From a checkpoint of a small mixture-of-experts model trained on Wikipedia: a softmax router.
Below are experts of layer 11 (counted from 0) of a mixture-of-experts language model. Rows are named router (the router's row for the expert), up (a neuron's input weights, with its number), down (a neuron's output weights, with its number) and show model dimensions 128-255. Each number is 128 + 32 x the weight over its row's rms, rounded and kept within 0 to 255.
Before each expert's rows: "mostly gets" lists some tokens that are sent to it at least half of the time. This comes from a sample of Wikipedia text that the model never trained on.

# expert 1
mostly gets: " In ", " in ", "In ", " (born ", "\" (", " in the "
router [190 158 124 103 180 132 154  96 131 139  85 100 195 118 118 149 174 134 188  93 116 115 134 155  85 134  90 147 113 140 107 133 163 150 115  91 105 159  58 148 105  58  85 175  90 129 148 122 136  51 119 162 130 130  67 140 122 117 152 108  98  50 137 121 111 100 125  67 114 114  78 165 146 143 162 164  93 186 138  93  89 167 121 136 109 130 109 109 102 145 150 151  95 184 115 109 143 123 129 139 128 132 173 107 104 165 149 124  97 134 146  83 163 106  48 113 151 139 123 195 132 165  93  94 172 116 132 144]
up9 [119  50 125 132 110  94 179 131 146 124  31 118 110 182 139  73 164 111  84  67 114 132 112 149 126  90 141 135 180 184 149 197 141 165  52  89 113 150 109  94  69  88 114 117  76 187 120 132 166 112 135 140 164 238 102  79 137 108  88 138  92 127 167  89 138  91 154 106  80 120  86 137 141 111 140 100 147 108 120  99 140 136  98  99 105 126 111 152  94 103 166 124  96 169 162 135  95 167  59 176 154 157 114 117 147 128 135 117 124 110 146 129 133  97 147 122 118  97 142 141 124 177 104 165  54  94  67  78]
down9 [168 107 186 136  58 165 115  54 111 112 131 146 133  90 131 152 135 126  85 154 147  79 144 147 130 123 109 139 101 111 144 112 209 183 100 136 153 137 173 110 159 133 146  99 118 146 150 151 149 142 129  72 132 156 133 101 157 104 188 106 147 176 156 167  87 170 129  88 140 138 141 100 160 121  69 102 130 126 192 122 188 111 134  77 110 113 114 165 118 141  96 128 148 126 147  95 163 161 128 146  47  87  86 135 213  84 146 117 118 202 117 130  96 118 133  77 118 155 137 136 133  73 132 186 138 167 139 124]
up10 [121  95 130  68 140 144 139  90 130 109  97  96 128 121 106 140 165 137  98 135 127 164 122 134  66 151  82 101 190 166  80 156 111 128 148  76 128 158  74  56 116 129  96 173 127 144 157  80 121 146 197 168 114 110 145 101 174 119 186 121 153 178 193  90 165 106 128  81 110 119 158 100 153 143 110 140  52 153 170  95 122  87 130 121 150 113 118 123  76 121 102 115 108 126 141 117 120 109 152 143 188 191 133 148 119  77 182  99 125 141 149 146 120 105  83 137 103 164  72 184 121  93 120  94 112 162 142 164]
down10 [143 140 113 141  95  63 117 131 130 162 127 136 136 188 125 163 219 119 111 223 160 138 170 159 170 164 163 108 130 153 162 122  96 168  72 123 119 138 154 151 143 233 147 151 149 102  72 140 102 132 107 188 155 159 175 204 111 143 141 150 165 145 144 188  78 100 111 113 164 190 140 117  95  94  94 148 120 128 129 175 132 117 126 116 166  88 116 123 118 139  73 169  63  95 111 204 130 127 102 145 105 121 145 105 146 135  69 206 156 143  98 173 134 151 130 161 135 111  79 148  96 156 105 171 136 135 123 105]
up11 [180 157 170 152 159  71 141  58  86 151 154 137 197 138 104  69 156 159 153 110 114 130 153 120 107 148 153 103 110 144  98 142 151 116 144  90 134 170 102 159  98 118 166  63 126  65 113 109 138 125 117 136 128 150 110 108  78 154 166 129 119  72 124  63 139  95 130 122 152 137 152 194 120 151 245 100 163 101 126  65 132 136 140 164 143 122  97  98  95 131 100 149 125  67 189 105 147  83 160 149 124 110 141 103 161  80 114  95 169 137 113 147 108  68 169 112 193 119 108 154 132 152 106  91 116 134 181 105]
down11 [163 103 131 130 120  50 164 144 121 132 140 139 164 183 135 110 201 148 115 130 129 136 137 122  84 104 126 144 126  89 140 104 136  97 145 106 112 133 123 102 120 158 138  63 131 137 144 169 184 127 119 158 110 140  90 137  92 159 144 136 187 111 141 140 133 108 133  85 157 148 124 135  54  94 160 118 126 121 169 112 100 111 113 126 138 123 150  88 143 132  35 143 153 147 101 178 131 171 113 147 122 176 124 113 100 177  83 146 130 131  95 161 101 128  82 186 136  64  88  96 143 117 142 141 129 128 141 154]
up12 [ 65 118  86 141 168 121 162 124 111 121 120  58 120 110 183  84 107 165 169 118 191 161 104  99 116  68 110  78 180 100  91  96 138 117 159 165 129 121 108 118 111 143 156 166 147 118 113 128 152 118  98 179 161 138  89 142  92 110 174 194 119 173 102 149 164 182 141 162 144 110 111  98  46 179 107 171 153 190 129 194  89 137  96  69  65  82 140  82  57  79 136  63 100 136  93 111 149 161  93 160 128 128 128  59  95 164  90  54 150 108  75 147 207 131 110 115 149  81 159 139 123 163  77 177  46 116 121 168]
down12 [113 144 113 132 116 145 114  85 110 132 142 147 146  85 145 170 110  94 123 124 107 149 119 140 127 118 120 150 116  85  99 140 201  66 149  87 149 138  99 135 132 161 127 150 118 153 123 120 130 141  96  60 112  69  96 116 120 167 106 145 166 111 134  77 108 115 131 171 170 149 134 108 127 157 114 153 102  94 177 123 125 133 129 119 165 117 144 148 101 142 149 189 147  74 123 163  99 140 110 148  23 165  85 126 176 157 138  99 170 115  72  93 120 143 151 154 132 173 108  87 142  98 106 101  74 130 119 172]

# expert 3
mostly gets: " John", " William", " David", " Thomas", " James", "ić"
router [148 161 133 100  83 123 124 147 125 109 172 111 104 161 177 137 145 155 187 123 165 153 121  99 197 165 146 122  70 161 144  76 118  87 101  66 217 138 154 141  85 147  66 138 109 138 135 217 119 151 154 143  97 232  95 167  80 149 161  92 152 117 149  89  82 162  98 146  77 170 106 103 164  98 150 157 108 139 114 160 130 121  99 148  88 137 128 105 134  95 185  80 103  80  98 106  95 117 172 144 144 184 144 129 107 118  76 102 127 135 141 115 114  93  90 152 142  70 146 128 130 121 172 114 118 122 120  93]
up1 [173  81 133 102 105 143 143 170  63 121 114 204  94 131  98 155 126 136  89 129 206  91 148 142 109  93 140  72 159 118 127 117 131 139 155 153 119 149  69  85 133 166  74 147  87  84  92 176 128 169  87  82 136 217 109 172 113 155 143 127  75 136 108  90 147 106  79 142  95  75 112 173 119 147 168  79 117 133 230 169 129 138  61 128 131 141 130 113 163 114 139 138 119  73 137 128 113  77 168 122 117 134 190 129 119 130 158 122  82 103 193 184 179 195 122 172 126  79 171 121 158 154  92  52 145 109  99 136]
down1 [133 122 131 116 163 114 132 105 120 111 134  88 148  97 114 142 124  68  65 106 167 140 113 158  69  90 170 161 107 107 123 194 160 154 181 108 126 157 106 133 167 174  78  88 100  63 120 152 145 102 192 128 163 100  68 101  96 146 134 123 148 139 137 144  63 119 132 103 161 111 171 110  79 126  79 136 153 130  63 136 104 169 168 148  81 111 167 114  98 185 131 151 156 135 119  98 148  90 124 163  90 166  96 158  86 191 145 144 133 156  96 161 160 168 146 207 149 164 102  79 130 112 128  44 121  92 130 139]
up2 [143 112 120 183 167 120 105 106 123  79 189 174 127 100 144  99 187 114 104 183 101  82 141 128 145 111 118 154 113 174 113 109 126 168 168 123 159 148 160 147 181 104  83 125 122  91 147 210 168 117 157 118  70 224 109 148 101 225 177  91 106 100 119 131 164 166  87 101 136 126 106  64 117  90 124 160 129  71 167 165 130 178  97 135  99 168 135 120 124 120 137 114  98 118 128 129  79  72 163  97 114  98 134 118 170 138 114 109 120 159 134 151  51 118 106 140 136 160  95 148 119 101 112 121 109 138 142 116]
down2 [110 116  83 120 128 160 105 167 158 147 119  99 176 163 137 119 132 132 119 171 129  91  86 171 134 150 122  62 121 185 160 200 178 120 125 144 128 117 116 114 130 148 147 135 200  84 105 109 173 144 146 111 165 118  61 139 141 133  92 118 144 118  78 155 133 123 139 122  71 107 170 121 188 131  92 164 140  95  96 144 117 101 162 174 148  80 114 121 100 138 103 130  98 104 149 164 156 118 143 138  86 171 177  84 147 145  79 178 132 127  79 103 104 159 126 108 127 129 151 128 133 129 191 164  94 135 126 125]
up3 [106 153 125 104 128 133 139 177  97 172 147  76 164 114 106 126 174 125  79 121 165 133 119 147  61 107 163  96 119 155  80 159 118 128 122 112 160  84 118  95 153 142 172 122 133 128 117 166 167 186 147 147  57  56 166 126 140 119  81 123 139 137  85  87  72 134 131 116  75  84  85 197 128 104 196 151 185 159 125 143 124  96 155 113  91 104 151 139 188 139 126 168  79 163 118  81 120 120 101 116 158 131 141 181 122 150 107 117 145 108 147 161 126 114 158 163 100 142 119  85 125 236 107  75 152 104 148 123]
down3 [171  65 134 112 157 114  99 113 133 108 124  93  49 149 137 149  80  61  91 149 104  74 189  93 130  96 127 134 175 145 133 104 174 122 218 140 107 165 135 113 107  98 123  98 194 105 183 123 106 200  79 107 148 180 118  98 151 122  83 140 138 168 162 116 113 180 114 137 181 137 106 157 109 176  96  75 108 130 164 137 156 202 117 115 119  91 168  51 127 130  88 121  64 153 179  56  49 138 165 121 103 146 172 130  90 144 132 163 102  86 129  50 193 124  98 156 140 137 123  78 103 124 210 133 172 126 157 151]
up4 [139 147 109 140 129 157  93 122 130 100 151  53 145 148 198 100 130  93 116  73 142 217 166  77 121 109 187 119 156 150 143 137 141 192 118  65 185 145 138 122 181 151 179 101 136 221 125 168  90 135  68 104 135 190  89 109 112 145  86 133 162  61 172 115  65 175 169 156 125 196 165 113 127 153  82 102 165 117 173 135 118  82 157 125 193 115 151 155 104 136  90 125  86  99 141 119 161 160 160 149 145 184 127 155 168 125  88 180 130  96 111 102 151  86 159 181 133 102  62  70  99 118 134 159 145 166  85  93]
down4 [129 135 144 119 159 128 126 113  72  99  88 154 144 122 136  74 149 110 153  87 176 151 150  97 203  42 156  50 140 115 135  93 148 121 125 146 161  86  65 175  99 149 103  77 132 133  91  76 156 138 176 141  81 114 105 147 141 200 122 112 104 112 167 105 129 193  72 133  87 118 147 130 170  98 105  97 123 162 131 160 135 134 125 120 144 140 102 173 147 128 134  93 145 209 109 137 160  98 175  98 141 105 158 109 140 104 147 131  78  37 114 137 124 128 163  89 103 168  84  98 113  80 123 162  95 150  82 104]

# expert 0
mostly gets: " |  |", " m", " ==", " ===", "% |", " |  |  |"
router [157 168 139 193 126 177  89  91 191  74 111 103 125 110 136 110 166 154 110 133 119 138 127  93 137 115 132  65 101 143 142 144 146 146  90 103 132 153 116 109  86 173 137 139 121 173 132 118 125 117 110 196 187 131 124 160 171 128  81  80 191 116  67 109 149 181 118 178 153 119 157 142 125 115 130 128 139 129  94  77 130  57 133 131 208 101 147 162 150 122 150 104 119 141 128  66  97 111  66 147  52 107  97  75 110  98 163 146 167 118 149 105 178 115 123 132 150 139  86  81 158 104 136 127 141 100 171  80]
up9 [ 93 176 135 129 109 143 129  96 133 164 116  73 108 106 152 134 163 121 214 124  93 108 154 150 170 152 117 128  89 165 124 140 130 133 124 125 180 132  46 133 174 166 152 172 187 147 140 139 131 118 137 103 162 122 111  99 142 136 171 158 122  96 140 197 146 131  82  72 161  70 166 167 123 135 170  59 117 163  73 107  98  76 106 146 137 113 132 121 173 103 146 118 102 147 112 111  76  98 114 131  96  95  90 109 111 114 124 132 153 109 120 165 175 136 131 101 125 120 121  74 134 185 106 105  82  92 149  92]
down9 [146 133 149 107 155  74 144 134 138 155 127 135 119 164 122 163 111 211 198 166 124 127 145 140 123 125  88 151 136 155 136  96 196 150 140  81 185 131 118 137 168 181  85 134 117  86  79 175  91 151 120 119 143  79 132 163 165  96 164 136 134 104 105 167 119 184 126  75 141 193 140  94 112  82 134 129 115 206 125 165 183 179 143  74  74  75 119 138 128 183 154 161 111 117 166 109  72  55  83 143 114 124 149 111 124 120 111 140 137  76 142 142 175 162 127 168 132 158 103 113 119 107 161 105  92 205 109 121]
up10 [140 147 138 156  99 158 110 100 137 177 126 113 148 146 142 130 184 138 145 123 115 113 142 112 171 106 213  98  67  95 132  84  89 147 110 154 130  78 154 101 125 118 129 117 147  97 156 114 134  86 181 124 119 148  79  96  93 109  86 149 171 112 112  85 196 150 109 126 105 114 135 100 118 144 128 125 125 174  62 156  79 127  98 125 165 140 118 124 118 112 139 124 144  85 170 174 100 105 152 137 107 102 134 156 132 155 156  67  49 161 146 115 141 166 103 112 175 122 136  78 191  97 156 148  58 118 120 156]
down10 [142 137 150 129 147 153 159 157 112 184 177  90 133 135 148  64 132 122 131 134 129 108  90 132 142 121 139 146 186 105 135 105 177 109 125 117 135 174  95 163 107 151 133 154  79 172 138 153 105 167 156 122 104  79  90 142  91 114 167 135  95 198 123 133  85  90  74 156 124 143  43 151 143 105  95 116 147  68 164  69 143 132 128 141 171 109   0 161 111 146 152 166 168 179 212  85 147 142  99 136 108 233 155 151 158 143  40 120 184 175  93 121 115 113 118 119 186 139 148 112 145 148 128 107 162 145 101 136]
up11 [157  66 138 164 111 189  88 125 179 148  99  33 151 210 161 133 118 124  89 154 176 169 140 108 118 145 113 154 133 150 105 125 132 108 114  81 108 139 100 134 100 112 155 179  86 148 118  93 154 166 139 161 105 131 104 166 179 100 128  77 115  99 104 142 147  72  65 170 114 152 128 131 111 154 118 142 104 158 174 144 113 164 119 158 120  65 166 158 101 122 150  94 116 121 116 126 142  94 129 138  94 122  90 189 108 144 142 195 104 145 138 136 168 154 110 139 152 175  95  93 142 161 193 135 156 144 140 146]
down11 [136 182 137 116 175 101 130 104 147 136 140  82 152 156 161 114  59 112  97 126 143 161 190 179 148  94 137 114 127 104 106 114  82 122 141 121 125 118 130 101 110 109 187 107 173 112 140 159 111  94 127  82 119 131  92  94  69 171 123 108 107 117 151 153 145 142 135 108 113 152 113  53 152 174  86 211 146 111  91 145 112  64 159 121 140 123 160 137 189  84 134 161 152 137 162 130 124 117 143 112  76 107 148 142 145 121  61 110 121 146 109 137 173 172 142 143 118 130  59 157 101 186  98 123 167  98 135 152]
up12 [160 169 136 161 126 152  92 120 109 109 154  99 148 123 129 129 186 149 175 149 111 142 116 131 135 125 160 167  79 124  83 112 173 173 124 115 118 120 181 173  52 107 167 146 116 173 112 124 129 109  70  83 125 132 104 193 220 142 136 129  89 164 125  80  82 111 170 115 149 120 124 144 130 114 144  80 125 117 133  93 131  72 112 160 122 127 155 165  35  86 136 122 102 135 178 116 139 172 116  96 121 152 177 111 129 159 162 138 118  96 124 100 121  94 146 110 154 165 110  94  97  95 117 138 139  61  59 160]
down12 [167 167 154 110 131  90 140 169 175 108  57 189 136 131 130  97 187 144 106 122  55 118 121 156  90 137  82 129  34 111  52  80 138  82 120  87  65 154  95 133 165 126  75 131  72  71  82 168 139 152  99 114 142 125  48 114 126  81 162 148 114 137 109 164 190 154 104 103 154 131 143 127  92 111  71 172 188 102 124 152 132 193  98 173  97  92 120 104 129 134  91 157 179 135 118 121 164 129 106 150 144 104  81 153  69 106 132  73 133 133 142 137 123  75 154 127 126 126 143 126 125 153  74 146  96 104 136 149]

# expert 4
mostly gets: "0", "6", "4", "7", " played", "5"
router [141 124 144 132 104 137  97  71 123 168 134  70 112 112 119 236 155 135 186  87 152 163 155 157 127 104  96  64 131 163 219 102 100  61 161 120 108 142 105 103  89  93 144 168 148 123 152 153 143  76 144 161 136 179 133  91 120 147 102  71 153 116 103  78 135 107 131 121 122 158 180 121 182 150  92 113 121 113 145 122 132  65 138 115 172 131 145 184 117 126 157 154 125 102 170 132 116  74 172 121 134 149 110 101 139 166  86 145 162 101 138  96  91 107 144  81 193  96 147  93  86 163  69 153 105  72 112 116]
up113 [114 106 115 130 112 133  88 163 139 133 139 119 100 157 134 119 174 133 182 114 182  73 118 148 125  96  73 122 164 130 177 156 101 154 125 150  48 114 117 148  58  68 165  89 191 145 100 138 104 148 145 152 124  63 112 169  83  59 150 114 162 184 124 128  67 143 136 108 152 156 201 125 115 113 112 128 151 169  78  89 167 113 135 122  99 140  98 122 116  74  83 171  99 134 168 145 131 138 147 129 159 209 192 139 117 141 102  97 137 135  95 164 118 134 175 161 125  62 123 135 138 159  99 161 120  95 156 103]
down113 [121 167 173 178  69 119 125 138 101 134 138 143  56 103 162 116 142 179 132 130 115 110 113 114 155 138 158 119 102 126 150 145  87 155 128 162 128 151  99  93 154 153  95 109 123 180 114 166  79 153 108 164 134 103 139 100 120 103 150  86 116 100 138 182 138  99 174 102 143 140 105 122 119  91 102  99 141 152 116 166 158 126 132 143 181 124 133  82 107 123 125 149 105 122 106  81 121  16 110 149 100 178 109  84 108 158 127 167 110 138 118 193 160 110 121  70 105 156 149 155 128  85 145 187  95 171 140 210]
up114 [156  92  75 104 139 168 133 166 130 135 169 107 118 119 161 162  81 131 136 113 127 113 172  81 192 140 144  90 112 170 141 103 115 107 132 109 110 165 139 144 163 217 149 146 101 189 134  88 114  76  61 138 118  88 150  36 161 103 152 113 114 106 164 130 125 144 116 109 147 154 188 108 127 112 155  95  98 161 196  73 150 148 121 124 124  48 110 230 149 120 122 145 127  91 100 124 115 131 192 118 117 170 143  82 112 156 164 129 136 169  96 115 111 100 177 133 169 153 124 148 159 101 125 121 159 114  88 191]
down114 [106  95 110 123 125 124 168 141 147 175 138 120  58  80 194 109   0 148 132 123 156  99 175 192 157 150 116 142 135 122 102 200  64 103 105 108 135 105 133  81 154 127 158 146 162 119 148 134  92 143 127  81 104 113  63 135  91 112 189 157  96 179 163 148  95 116 151 170  72 113  92 120  77 124 164 114 157  96 128 101 120 233 109 145 149 127 128 148 187 108 109 147  81 129 171 104 124 176 107  98 185 132 111 149 156 110 109 164 157  87  73 137  89 165 160 119  88 146 135 118 135  98 153 139 153 124 154 154]
up115 [206 123  50 125  95 134 108  83 104 105 147 138 116 102 179 138 151  76 131 132 170 119  67 159  95  98 122  79 131 113 119 121  90 114 119  67 114 108 153  90 161 154 134 102 142  89  86 169 133  94 125  77 111 127 105  74 106 193  60 177 132 167 150  94 113 100 145 101 167 115  94 157 122 141 169 126 158 172 137 144 147  71  68  77 161  87 156  84 103 139 136  98 103 129 113 106 143 131 109 124 118 116 126 103 109 131 154 219 167 126 122 159 138 100 151 141  80 106  77  79 159 149  94 113 140  96 122 160]
down115 [112 131 156 108 170 131 148 109 184 131 126 143 139 146 138 126 189 145 184 108 158 160 121 143 175  92 101 133 134 158  83  64 113 100 155 165  71 155  68 148  96 132 145 128 141 144  95 173  72 120 102 180 148 103 143 180 115 130 128  42 136 144 137  73 119 122 108 128 148 156 132 124  97 168  37 177 117  62 178 125 107 125 163 187 148 151 110 134 167 131 116 152 179 110 206 127  63 140 121 172 152 189 146 144  79 128  92 142 105 136  65 110 159  91 149 147 152  89 127 169 128 137 143 136 162  78 116 115]
up116 [ 89  70 100 159 102 171 103 169 136 124 126 157 119 155 165 149 152 114 171 122 126 145 162 116  93 184 115 110  97 161 150 129 154  85  62 105 181  85 187 133  84 140 118 134 122 149 100 162  99  90 101  92 100 174 135 119 134 155 110  14 153  69  76  86  71 149 108  72  95 150 112 106 163  68 159  95 133 133  97  73  82 146 117 121 120 160 139 136  94 129 143  57  81  96 106  74 107 147 151  86 159 123  91 216 152 178  83 111 137 124 126  67 122 164  92 141 117 147 140 102 107 165 135 109  63 106 108  92]
down116 [159 187 158 129 200 176  72  98  92 223  80  91 180 135 135 125  92 172 188 115 102 138 133 136 184 111  61  78 113 183 106 142  88 175 181  76 118 144 135 106 219  92  82  92 156 128 161 132 161 124 138 111 135 112 128 147 108 130 144 139 145 131  98 111 118  80  92  78 139 163 155 179 149 107 103 100 141 107 123 121 152 161 124  67 169 135 144 117 108 132 147 133 222 136  63 112 158  98 137 101 167 128 170 142  35 149 178 143 108  94 149 111  92 141 147 158 135 147 139 137 115 105 163  47 118 141 121 164]

# expert 11
mostly gets: " un", " Ar", " Mar", " ch", " Col", " con"
router [165 131 157 136  57 112 128  90 117 111 173 142 115  92 103 109 173 108 126 103 119 115 145 115 118 156 128 142 128 141 149 151 114 136 127 132 200 105 140  89 116 128 119 155 119 101 146 103 111  91 168 123 138 251 136  96 134 144 119 112 210  98 143 153 122 115 121 128  81  96 162 133  85 153 132 125 140 149 192 121 215 173  74 145 113 120 115 113 160 116 125 100  27 116 168  61 125 111 155 186 152 119 175 108 128  71  98 178 153 178 141 112 125 130 124 102 140 119 172 139 112 144 115 173  98 162  81 126]
up1 [130 126 129  98 140  98 133 125 113 157  43 153 152 157 116 240 158  96 149 181 166 138 105 145  92 200 119 185  86 115 153  84 115 160 113  95 134 114 151 174 117  82 132 141 175 119  67  69 116 158 175 115 126 129 102 187 101 140 154 153 175 125 115 141 100 119  61 106  83  83  79 113 108 117 128 152 129 143 127 119 143 116 123 122 106 157 106  97 157 116 183  83  73 128 133 170 135 136 146 146 120 158 163 143  84 134 154  63 123 113 148 157 142 170 112  60 113  66 115 147 165 144 143 148 129 174 113 134]
down1 [ 83 141 105 118 162 165 147 112 108 154 119 103 106 167 138 151 174 158 108  95  84 174  93  75 127 105 140  87 176  96 150 136 174  93 112  50 106 103 173 192 133  87 116  87 133 127 124 153  72 122  73 121 161 116 161 133 128  70 163  98 144 148 131 184 109 134 113  79 150 114 193  76 161 116 134  76 163  97  61 138 112  98 122 109 135 102  90  80 112 118 144 146 111 116 133 125 110 140 168 124 113 149 136 107 153 108 106 131 141 141 143 143 140 160 139 141  91  80 143 151 156  63 131 174  52 118  84  95]
up2 [174 122 131  88 117  96 100 119 100 127 154 121 119 106  66 132 126 153 129  79  94 187 122  63 105 105 108  66 144 137 208 121  61 109 177 147 128 134  79 134 162 188 143 159 139 131 139 148  99 150 104 136 106 109 118 170 150  79 121 140 170 111 132 140 125 116 120 140 129  69 186 119 119 138 123 152 117 128 100 151 110 109 159 124 128  86  87  92 150 112 166 160  91 163 177  86 126 128 126 175 171 131 160 165 141 117 114 134 119 148 101  91 146  44 142  70 128 151  84 112 165 140 120 152 188 151 111  95]
down2 [132 175 170 163 169  94  92 114 121 132  93  92 130 122 167  94 126 121 130  99 141 196 122 114  82 116 129  79 130  80 108 113 142 128 105 138  73 140 163 113 102  73 122  99 155 141  76  95 131  96 156 164  97 139 229 175 124  86 138 192  87 121 135 155 145 147 173 111 128 109 194 145  69 128 158 177 188 115  96 119  99 158 132  28 112 154 153 155 148 116 137  85 133 164 130 129 104 149 150 106 116 144  99 181 149 161 121 122 105 135 100 178 117 136 137  91  94 154 123 192 151  80 130 129 152  99 184 196]
up3 [169  81 159 122  97 110  70  96 140 131 135 109 123 149  93 103 126 143 130 112 138 126 176 103 123  92 118 121 152 127 145 140 113  87  93 179 149 120 107 140  96  85 116 158 135 135 165 130 138 173  97  76  74 114 120 169 136 109 119 151 124 108 188 112 180 114 165  80 141 142 154 102 145 159 177 170 104  90 132 145 106 113  61 151 157 154 137 133 148  58 127  96 135 127 208  99  95  84 158 161 156 116 159 136  82 144 128 118 141 125 164  58  96 122  31 148 144 108 160 160  90 140 147  93  74  52  80 182]
down3 [180 114  93 110 124 146 139  96 119  97  93 133  85 139  96 118 137 129 123  78 119 149 113 203 144 133 126 122 174 127 116 125  46 106 110 195 160 136 129 114 121 112 128 133 125 102 106 114 143 142 160  93 144 109 137 110  81  75 114 102 153 152 105 111  80 139 129 106 113 146 193  83 102 151 134 147 126  66  96  86 138 170  97 187 131  69 146 145 116 124 119  99 123  91 110 130  78 118 149 155  72  66 139 142  82 134 169 100  57  94  93 141 142 116  19 176 133 142  64  77 130 187 105 138 152 114 131 146]
up4 [119 173 179 173 125  88 135 109 128 139 211 120 137 118 144 150  82  71 153 113 102 158 177  80 150  96 150 114 172 119 167 148 111 176 123 114 113 119 100 107  97 147 114 124 140 135 184 138 182 116 126 142 100 108 184 133 131 167 147  78 159 148  29  98 129 135 158 162 174  92 125 108 129 104 161 143  94 123 171 173  99 104 143  68 120  67 105 139 154 158 141 160  86 131 155 128 160  53 151  97 146 128 105 121 166 125 159 163 121 147  91 166 122 134 184 132 169 183 128 151  72 130  90 126 141 136  91 103]
down4 [145 139 121 159 173  87  93 109 145  90 174 150  89 177 151 117 169 144 118  81 144 158 152 133 120 118  71 120  89 187  93 111 129 139 110 148  95  85 169  95 178 142 129 162  59 109 177 142 127 122 130 159 106 123 164 129 131 119  82 125 153 174 181 144 122 124 151 109 144  84 132  61 112 116  96 108 141 133 180  93 134 154 121 145 105 139 158 116 109  79  99 143  91 142 155 160 221 122  85 109 151 139 114 106 118 152 184 162 126 101 142 130  99 143 187  93 115 143 185 138 109 173 145 118 186 177 158  82]

# expert 7
mostly gets: " G", " W", " T", " H", " K", " D"
router [114 160 105 154 141 151  43 127 147 100 153 130 100 171 125  92 171 120 118 113 143 106  33 108  84  57 126 130 138 152 176 172 119 170 109  88 111 168  83 172 124 148 152 158 109 105 149 131 171 144 151 139  97 171 144 149 195 163  83 120 112 132  96 132 148 153 150  84 162  84 123 119 132 153 126 160 140 134 159  92 173 123 115 184 106 115 153  63 146 116 161 172 148 159 141  99 123  99 106 105 117 151 132 134 141 127 112 103 118  80 117 126  90 122 152 166 101  99 131 151 129 111 163 164 182  80  86 150]
up25 [118 157  70 105 110 116  39 105 105  57 119 154 149  99 140 168  94 165 126 121 125  91  97  67 113 152 132  91 184 118 112 142 137 119 137 111 133  93  85 105  60 127 170 170 123  67 127 136 106 152 140 100 121 105  95 136 213 187 100 161 150  64  92 101  79 126 131  99 129 104 154 147 106 163 107 124 110 142 106 179 136 152 133 120 139 141 139 144 148  66  48 133 186  94 130 161 128 105 126 163 123 123  95  92  92 102 175 165 160 157  93  33 113 153 110 118 113 103 111 181 119 127 165 206 137 102 122 104]
down25 [122 159 180 163 103 145 101  90 148 100 173 126 130 107 182 165 210 115 115  90 144 125 122 122 124  83  97 147 156 130 201 148 145 138 104 118 124 163 183 156  99 178 158 101 143 127 104 125 125 108 134 142  96 181 154  77 111 105 133 166 136 196 120 139  54 165 139 130 150 107 160  67 125 131  89 164 172 164 189  82 127 144 190 150 135 136 142 126 214 132 138 125  89 144 123  83 120 148 141 157 143 159 113 109 100 121  31  62  76 108 141 140 142 169 169 159 106 175 127 118 126 114 131  59 148 110 182  97]
up26 [127 123  90 111 104 108  99 117 156 114 108 161 101 114 138 102 111 155 124 183 145 139  98 135 143  75  47 124 136 134 128 155 188  87  61 128 179 118 112 132  89 123 167 138 168 165 116 121 130 195 131 146 156 163  89 119 151 126 134 151 146 193 112 138  83  93 171 158  78 126 145 114 158 153 102 113 147 166 138 168 127 140 129 106 106  84 180 166 116  95 175 120 165 153 149 156 168 137 117 134 116 170 107  96 136 136 142  91  62 151 150 158 144  89 152 191 140 157 115 122  91 135 168 185 117  93 191 108]
down26 [177 154 136  93 159 173 161 107 130 146 174 137 101  89 140 108 122 106 113 117 153 113  96 160 141 144 129 137 124 132 145 103 109 119 160 118  71  51 201 132 127 153 141 155 148 197 113 162 156 132  99 131 169 101 151  89  78 168  89 138 132 115 137 118 106 119  83 195 132  49 123 159 132 130 162  85 145 159  97 156 103 127 140 161 129 150 153 115 179 106  81 138 149 120 107 134 100  88 137 110 111  96 117 155 145 199 178 134  59  95 114 132 147  78 108 168 112 169 148 168 166  78 113 153 159 160 116  91]
up27 [151 146  89 147 122 154  99 109 113 130 133 112 112  74 126 146 137 121 189 100 194 143  70  98 107 113  93 159 100  92 148 135 152 151 186 137 145 128 138  81 150 124 116 204 126 191 139 122 133 170 118  94 104 134 118 183 164 158  89 186 154 127  91  92 125 117  53 134 151  75 110 152 106 135 114 123 137 132 155 169 105  89  58 148 149 114 123  94 146 162 106 123 120 139  88 112 140 118 139 130  87 139 161 190 105 129  91 193 113 111 133 126 116 118 134 138  85 144  95 103 136 119 103 163 113  64  49 216]
down27 [ 29 109 199 102 134 111 129  98 122 136 136 105 108 143 193 199 156  97  81 135 145 151 183 105 121 132 101 148 122 137 112 101  84 170 134 165 131 146 132 116 134 163 105 137 132 173 145  95 139 103 193 165 104 153 113  89 114 105 185  99 173 221 123 143  98  95  98 138 105 133 147 183 129  96 100 149 110 135 108 136  68 133 135 134  78 101 143 175  50 148 107  93 158 147 111 122 142 135  98 108 166  71  97 188 104  76 105  87 127 116  92 161 121 124 223 130 150 149 132 158  78 141 127 130 155 125 174 152]
up28 [133 145 136 119 142 169 169  67 130 131 171 149 136 173 120 109 170 148  90  87 135 131 124 140 112 111 195 120  90 174  79  99 117  83  87 173 115 139  81 104 136 142 170  77 178 118 131 100 139  68  87  73  75 111  73 136 218 157 162 195  79 131 105 159 171 120 145 152 122 121 111 114 124 147 101 155  58 133 147 128 152 227 186 123  98  83 136 109 186  86 129 154  73 137  78 152 130 112 133 138  94  81  75  90 157 140 105 119 174 107 104  95  49 144 150 142  96  61 118 110 102 183 157 128 108  78 159 185]
down28 [161 115 111  96  69 102  27  76 180 103 181 138  94 123 141 110 161 140 140 153  93  99  75 121 107 139 138 155 126 110 139 151 143 150 187 159 192 124 131 122 176 183 122 178 202 157 100 162 165  82  45  99 149 144 134 152 133 170 114  97 116  70 109  89  89 115 169  97 173 130  83 122 126 136 136 136 150 107 109 121 137 105 155 126  90 121 117 138 161 107 135 144 110 106 144 117  86 141 144 135 139 126 159 114 146 158 120 199 140  83  93 123 140 117 103 167  86 154 210 125 146  68 131 108 155 146 147  88]